From a checkpoint of a small mixture-of-experts model trained on Wikipedia.
Size: 16 layers, 149M parameters.
Below are experts of layer 11 (counted from 0) of a mixture-of-experts language model. Rows are named router (the router's row for the expert), gate (a neuron's input weights, with its number), up (a neuron's input weights, with its number) and show model dimensions 112-223. Each number is 128 + 32 x the weight over its row's rms, rounded and kept within 0 to 255. Numbers have three digits each.
Before each expert's rows: "gets" lists some tokens that make up at least twice as much of what it gets as of all text. This comes from a sample of Wikipedia text that the model never trained on. Tokens count by the router's weight.

# expert 8
gets: " ", " |", "|", " |\n", " /", ";"
router:134127149145159143104171169120114082119109134154130118084144110109080134117123130193066160158158132169089030108131077139125109140172075122133174136170051141126092110168173139113090109062113145156147112135115160133118083106077151170081186080158135114069107064132139154099061126141105108084151171122085089116141102128177097106095116138181
gate0:145078227203165144129133210137123176125097114134142095137120148102104166108106048178109122127111194087096183161166153178104089104150104083112130165190128104163136099160143144102149110154172136162107098119148079133116092104142173119047133124150118103124099159098095128162134135111115108111156100120043150105146168195157123062104098128140
up0:133117146146159121166200194154146160163112120108154138146127098112123139100150143128102123067106132091138086156114130145094147080127143076127122080164099140115078107147153132133121147106144097125149107067166131155125121081096122154147182103114049161136167109109122154161057166064109117137114128134195115059148119061094077132091074102125
gate1:068191157117133090150120208070153109141137145154132142107175116223101191167108131170128123154135113140124087113178137107124151151189193188109127129085160181163123138117127154148129171104107175170149163107143155142126099165108117145118125149112106095121226091173074097128120149141141155118194152159131131126096096149157099130161114058117
up1:180134117112175189075100107178131161100114116125116129128093135110145094109075165149176119139090102082142152113154141172168139138126126082129129054092088055165086110100150124072101107107183133134135109175099080105154177197144085060167116128109103084145108186108153165125163093093139160169070147132171071128177158105151111081110094172108
gate2:139143154110141182119159118136137120160178078140124158133089140174131119108123172168135161133169155057123154146110158126099110183112183145195082103120107124117114106197138120089087193142153122141114076130121087103138128134088108126126102140163131097152107105088109179150148133049074129148170123147137144152171151217079170110130086147080
up2:104183098139134041084092121172109157127132152136078088141085144099187187132093103104121089147122143136126108119140082118113156082067128115211123157177165132115144088079142149141158126151141134086111153168120162122131136152084122141151160105169113180114155160160115092101077110113194138137117120117097107069087131079166138153143158101125
gate3:158118108193107137084109081118135096178114110131113157068149127161113088110081105148047122108165049053130099112149116081166169118092143160089192127147124105127079107134132148136111110073129109132121174122161129095081039141105157103107095145141147131119110142136171094181164171155134151126155204100159058110138081088106080136124147163126
up3:058064120121135135141141117075138147096129153090109102095138156098115156114110163158156118071077152116088166130152089174119123166133112156168105099094075092120143172155060164159163123178141110153095092091118101120127152151155129133081111093103118127117127121198145142076143132160136129096095123159067133150114127114167125120138129101119
gate4:171127177116123147093139120094142108056134157111168172098092183088143112112132087127145157116146133127166096137115064119174141106138135154138166162181173107137146107142149129080133147136063126117143088129140142113063105127134137115130155192121138107138226157061161151084096087183127126097114112140159116172156130130200152124141131242169
up4:085172085058106154123090131111050141156105166110172098125095070205093137151087150106161138091198086140087128147155157136128104137022112108071106138131162154148115083141139136220105170116195062113103131077130089167151133137145154109116117116109135121127100108127093122176113082125105116088225112142137150118110118137126094073130108111132
gate5:126114171083102106115116096096156137100087131101122092124185126072105104173193060127101149160112152157077102113101102147119113170119146105121074131145138110145152127165210086186150100121138136107120157132128107133126123095064074118134126148094105159097134122166175123123166145162103162124199105108175167172154119159106122149094090150143
up5:123122151103121175096168177167149120137142140127124155157143167130107120160139181119086109134097178119173108090128123126129103164137133050157086133149110135100128150144177168159176096126149167174149102143151096152121179106070166096131151127150112075182100127166186092138084127136119138093145151127145143172067135107192191150148081133173
gate6:160111119089150114121158187208133218155126115154087169105171167122127165163132141099223153149126079159092142140109120169178033118156127141110178105141103119124088154078135154137135132130144147185105163100064165090089139118137149131083129128090080170124111119156125099062090098102165172136105114146142182118123080069090097074114090142103
up6:126132123214152110154146192108129172168040145142132097165118125152138110148130116140141122153157127158127102133158174148079180123118074110104036194150171189142108134150124206124139125155129148098123085128183123148155135102078064134095163105173158110100156160118131114167138147136106103124158129099143089056153091087134110120160139158182
gate7:100113121140139118064127147095125145153126167127163161106126130113131143093110173151100138138162156111122044071159147106124123089215108117139116193167134110142147150075097091134107150075119129126168106095061129174074123057117143113151173175083107111167120040152111097139137100175120093193147076133139125142110136132162129112122132164134
up7:099100110110163153134138141167137134161101112096135159159191093121093074159121112114153120121116139097151061086112118179136129102162131110154155128125130091088123156158125097167083183114124089150115134095170141164125146065114183104109133080166125148112151055125123117109108107126095133123090045133162116080134116130149103117132145159110
gate8:087076097117122090107093102184133140111091107152110132107138133123128083143134113091132125182077131178118100043130158068148126127123139112157165107131109123112159136081181113133146102098145134102106113117125134081113206133134092184056109179090146111148134088169061147105190113149094127106157137084134156104117127106103164110113128125139
up8:178149127113168121125149121157131194115144144130118118128140117151066087106127154111183044124137128119095113110138140111170090136115081117155130147115093143092155089131156126099071170112102102089127108098184065131062155168113113154121171171139188110114140134161122172127140121155109146060116111138086121110088088077132149119125132118107
gate9:134150144127097087096126185158093093180168091171102136100120140114158150149136130141156142162166143121136092125110159133101137140120126115100180123111093142143146115110117157115137095165090136112146104072173127127096145145155131156142124116110107099145155131124169141101088159093154094072118133123085112141136121118120062135147093142166
up9:152112135078120132132113140140111102118169103139112096115166176131163120139159150103110172184141132073157041159092207083158130094154092135137138142169089113110135111156107159080094091133102108166160119087148123108093153169162112122129134114118109108167159061102181105123125168109107136110145146151115121134078115137104160104170105099181
gate10:108115158134105131122188142110058130092164066050086142160133121097099106152122118155062139163094123139106105131131129091115114084095127107133096151183090146158116088155107122111041162062107167137150087159154099108103125142119138137073114145105137134133146116131135124105103138161134095126157137138111131094131191120130137143119098101186
up10:172155122128105143126195120142127154091089105091123117071139115143134122094126120099035133107117129158124126138101130092052086099122129099140116168176121166114130137145097160143047111082084139114088110161111115062209104110099117101084111157088155074145164136171155119082103114116159151154089145159096119107103125083117096097116140196197
gate11:119107158144133158121171144171089145122132108163142102075083054125220096111179158181154148153143104097152073152144086183175152114111106075086169198053114079137068131144195143096162074132099121123132129181106154126175119105129123167168153169151118130068183138127136077135154161187144108126147119111119135181069153111131100084115053147129
up11:126084085067171129165097174111154177103127092139150171114171153117141177117138152122207103172162154160144094127132043116100111139095089105144087142138148102115116161127219148067118108146086188066188145138141107181130121059183069179162156126142136133159222108200130133102137140120115120110183093094050146153173140114115098111090111171090
gate12:183166117190104142105148083149080155140144128090155134088130134097059105102083149111167134068184129137143114116138082124080156133137119169159046164126193151109110057070086122111126095090163131124065105090106113083130163120110151127101146167082146083103084115103150148100123120129127116080132113136137067116138151093176110099165127113164
up12:117091167090147176138088172096200180093142148148139117157146104116143186139133053145136145115173125132126113118095116136114139179104141090132137108066149118135095119191100136039142137175078100136158080155218118072085136130154120121144079112125163199171127117055172141110112140144137149108158129173071196161129111150180105148092163128119
gate13:116088114120084132125178192137113112097156113093137154121117133121172120134115076129128124173120122140085061197116102104101137176113145184181151098147115156141087168140132150166127131099143090115149139120122148108144177134117146145103115129082070140080143095119156131133101180169155116172135107154160169164121124063112059101094093178076
up13:100144172140125119154132093090104154173095124202134124126093125145150143194116088095094116137181142127163168177119104155109163153147122098119115158183212128203143127175162117138137194133117163156127107080100151129147059107144108120084083145149189169160129073176159120173128116090161124102134159162189164105107131083193125139088089131077
gate14:185096128081143187142129112104124156102145145129101120152140138141145106101138139160148084092120113130109130126181162137097154103169106135108081135097141146118136142104159101132155103065086129116141145059120108096157113113131090163152168102091154143096128116081171172128130162123140145145079179072131073163190147131168104130145116180143
up14:064153119121073113107101167114125146143119109127102125126112092143151178143126069092127161174180141081133141154114078141165148207116133177172113118167166076146115059144148190127135151208180138127136116177113129168140140181150146074159087143150103075162134175158104061130065087183063122113114137184088102093097128126099121133110149069133
gate15:182115128102151138124146122090120151118090123063164095162129116153156091144140156149139141115131174105070133088123122174142157144209089089127091126140086074074172176095143129127108094114084156144084129121103141161144144134153087149191171066116108087085085139129121118134140110105144113144166181119084095113147125133137137126162105140210
up15:113079101203118110119138127151072156138086149114143084131112121143125096147113110138157151124114123150172086100104166143163175106129127159157103131141145061098138174145192106154096132127127218184133134108150155115168043174184127141179121104132107169112123166142113161145139136067114098125141137143100142081171119145161117119160129180172
gate16:086136119092102124084079138114120048156090115084133121109098115124110177075069087143150049217084085110153135134174145161119125118113160128133165146114080141128116150104154052125120069182094139121136088118113194164105146112142088146121154093122134125106139124129131175116077045155159155076132131090104142125148106101083122103122141146145
up16:152137134183067129083096112162153142099069099148136118128170069087140181122054093100120108146124074135166173150138115102225165146133129086110169115133159100111115046109109108117116120156104150114143069159086134129077132086080148097173140075155115126154154095073143093166064084160169149106129124089114150138132125103136192176120117094136
gate17:047136189108109132123099116124174083110157151156126128119163122080138107122191114118135114177167151180144098149144105169131134173154176110183158086121113133150107112113177132106100150151155138211113155147133165153134120057122186131129127106111141080138119112145157070141049115124104175129123133147147187129122126107178101104094089173116
up17:143111183161138159119115138118157099139149163169119056111137107106169182150156108117099165145117200179134158157093112186091143130150139167136120120149171153135126080078127087133121102105138143168139127142158144098150137113121114114077124135138115079102134125097131150116090070140123111145139143117097132080089103129109133164151098094109
gate18:124117108117120098111125161085212121133175178167088103160114126135110114091165122134164233093163127158148076088119117131110080115127135140149140086124091092192063094105114112151113105096148198081162069114159104068092124101102135177095124194127135083166133080074149138182108153114092077148135129107124141189167098103125124102158152150139
up18:106105072112102113119131167093208078137142143121126128115118117126128122100132124135113171106146159166165090101189079191110109088131133093162150146142104140156062109096090132120099088077176163096130109135191103076106108122116120197070100184109130102185118093067155134116106119159088073165151108084134170138164120107157143153114136091138
gate19:093136126114059071177128099082123111171113143113140058121153126077130168098050108120084097153123123161172123128148139094099146136121111107095131109125102118165168139102114092105055151109129130126104160139129108101098138189093052107153151203113114139093119072121169156216097111130164055117182188083093118128142123173125092134145178087140
up19:129086126093118088176153117097089101130140127104115162108095075163153119130112143181108048119150103138194139088122165088097172162129149133094108146145138115160188135197160107123122099145120170081120167115109126184141074158136091093126154156176086119097136108144058153103122170087157135104191158104107138157114185181152147130171089111088
gate20:143093062145116112129112122137185153084142112154145122133123142156147135142157144125148148154123112127091136141111033088137123100139144161106137130151198122142113094115125117174165173101160106138159136121157140132149158143144096128164100168120073141118110087123123101131169145112116076128125162162084097161114117150086205124137156144190
up20:144055158160160128073121132136106145136079132103109117158117146137062144175102149158113164144097143172159100096107183078169131170137105077128099107091100142074086105100090170109109088152100150113181180109104210076150188121138112157139157158112156144130078129132120131069113117109162134097144106152161138127130145105163126150113114131116
gate21:080110133131116153100150146161071083145175133151130096131147128142144097171120188168139161077113137124159180092075121134101119129133094110126155121125137148130117209152111117140139143067062092130129083146151149105113068144104157169129088128153113155127094088137078107212144095123135139043135140082147139166109142145141140152143083075170
up21:154132125113153154169116106103158177120139139119095153102126112082121170102137073110122150135121098120106089162160113127130124142100144167146102141123116130118111121148101145121109114150170190152149122138135093165159186101126133076159114158071153090140164153129117132042154200164123101190139084135101089083173133074141122132092166150025
gate22:178145119129119155097129141089126080121139079128099151153132147156117115172163152154131100088104161122068074096161152131147089164116157136136112163217123125134106161142103111105087147111151089110149077072180153143119129188095190126128126063163072141107141079126098088101159057025163135093120112141084126076109097148134125127073093071119
up22:104168148098173167149151147106107088094092202113162155115135115111108133079153089185086141218161110184094147098115169174110129103103163124107126159110153119142133082117125155167138068122148146128151179113141124136186148071134109161162112178161144148156111148141153155065076101131130156110124118152123116182143096110112196218169155191126
gate23:085157141126056115070175113085120055108074115112102120132107174155114197146112167129110076113102167141141156104134111060087161022159067097085164077157103136154132117148126143162134169117125147115119138146049147122159095129148139137118116075056112085129074113161134151062159115150098140150074166117144118090152156145159147108073100091116
up23:154090106145210154177088167188160146107192151178143150124146126090142088137121090138201209155138118137133110152117135187141092172106162120179118195152153114120103121103109128130171082145143091131156118096207140157097178137140120106107144132178157149155153156106149119154099128138121115095186082160123120201096097135104116185189182185120
gate24:197124105108147150096090143133088187100119100213120122089130172128137155145140117149130130185113102161098152106108123093143124117157046137079098108177084088133094114146125163138103158125159119101157120147098101106068150068091165163089154156089137079166196103161103107152098139110163089083103136177149208160064132143171090110084102089104
up24:153099092111099124112138131111136149191131163178112140138113167143137121159159149120143104208169091152085102120145134146130134141110044105075152105139116068123103105118146147113179119075141089061150115176125106099091181124135166144143146119139117128118218130178117146101119153046099091104123120117124143176056073128118112105140133078097
gate25:088082138123143158179166121162116095122149116157110150110097146114081104149151115082113127110144120069146106066141120158150121155170063175130092114125100158143070148082153121121090105088124127164094057154112080070133106101103073155096146103104183102159017112163177115125126095136123139140097090089138173129092135056118152127170139147127
up25:076056131170143132151108183089093130122113095132135122144182141145078097117150079139153094148156102156067158186155114124121115079102125111115167160120120111069144155102129091168146157134151066108135141151104157167151111129148118163165103094121078167157081111138137059131059132104152061121102132113172112061119118124188106122152118162090
gate26:063101144191173129124096140150121190185131113109140087123140115130165136131147107081142084178050172182135099117096148106140163134075115131089121160093078105223187124161160147164192151139160125158102105085113101146098120151141108079128193121151158117054091118132149109094064123146129119138132109130144139106114087151094147133087157091136
up26:090152111127163115194143116160092154176087128137173139124178115073161126135163149058086078144156121175098161112119193054099111131131119159099149098130110117120098133179161151146163157136128146114141078140110092115067153079168140144113174133096134088127078117076159097138075147115077102108187160134105132138098131145105189155144125129144
gate27:149143139153078153109164149149142167154127155125149141152095124073047121121125092109127042107101175151181106130117115134122102132069171080220187155130105117154147193128112178118138132127145110072130164116102105073161103086109132131134143143161128089109176115159205109184138182130137123127130092126090120126131145097144167119161108078198
up27:127194187132123162113145119143054135139074135064119101103106181123149131140072101154115119117173092129139147151091180096148133194121107190139149129149109133082104114126212167145092082137163118104158156163102108107118115110083152095173163173155136129069091141140143098146150153176130084172128147161097120149151150164126127123064093130117
gate28:115176157121145179140125129138126173170130137120133131144125090137140091122119140072134111126137069137152105097164152143135126093095118138136162150130113081181087135106133195145142132104075135123120182133150111166095117137132162192072146122152145168112147110114165115087160084119145075174155141062135155103167128150111137084124117131120
up28:119076097101129084119151127134134172151112141098147103125112122147223176100158138185155143161107082133132175153108077105121112166129128107109145080135141156126075088169157144142125166155188134101120137113044080193050150157161181106157169110098071156163128135178158179180114143155111110117109108102106092120123119163135119115130190113083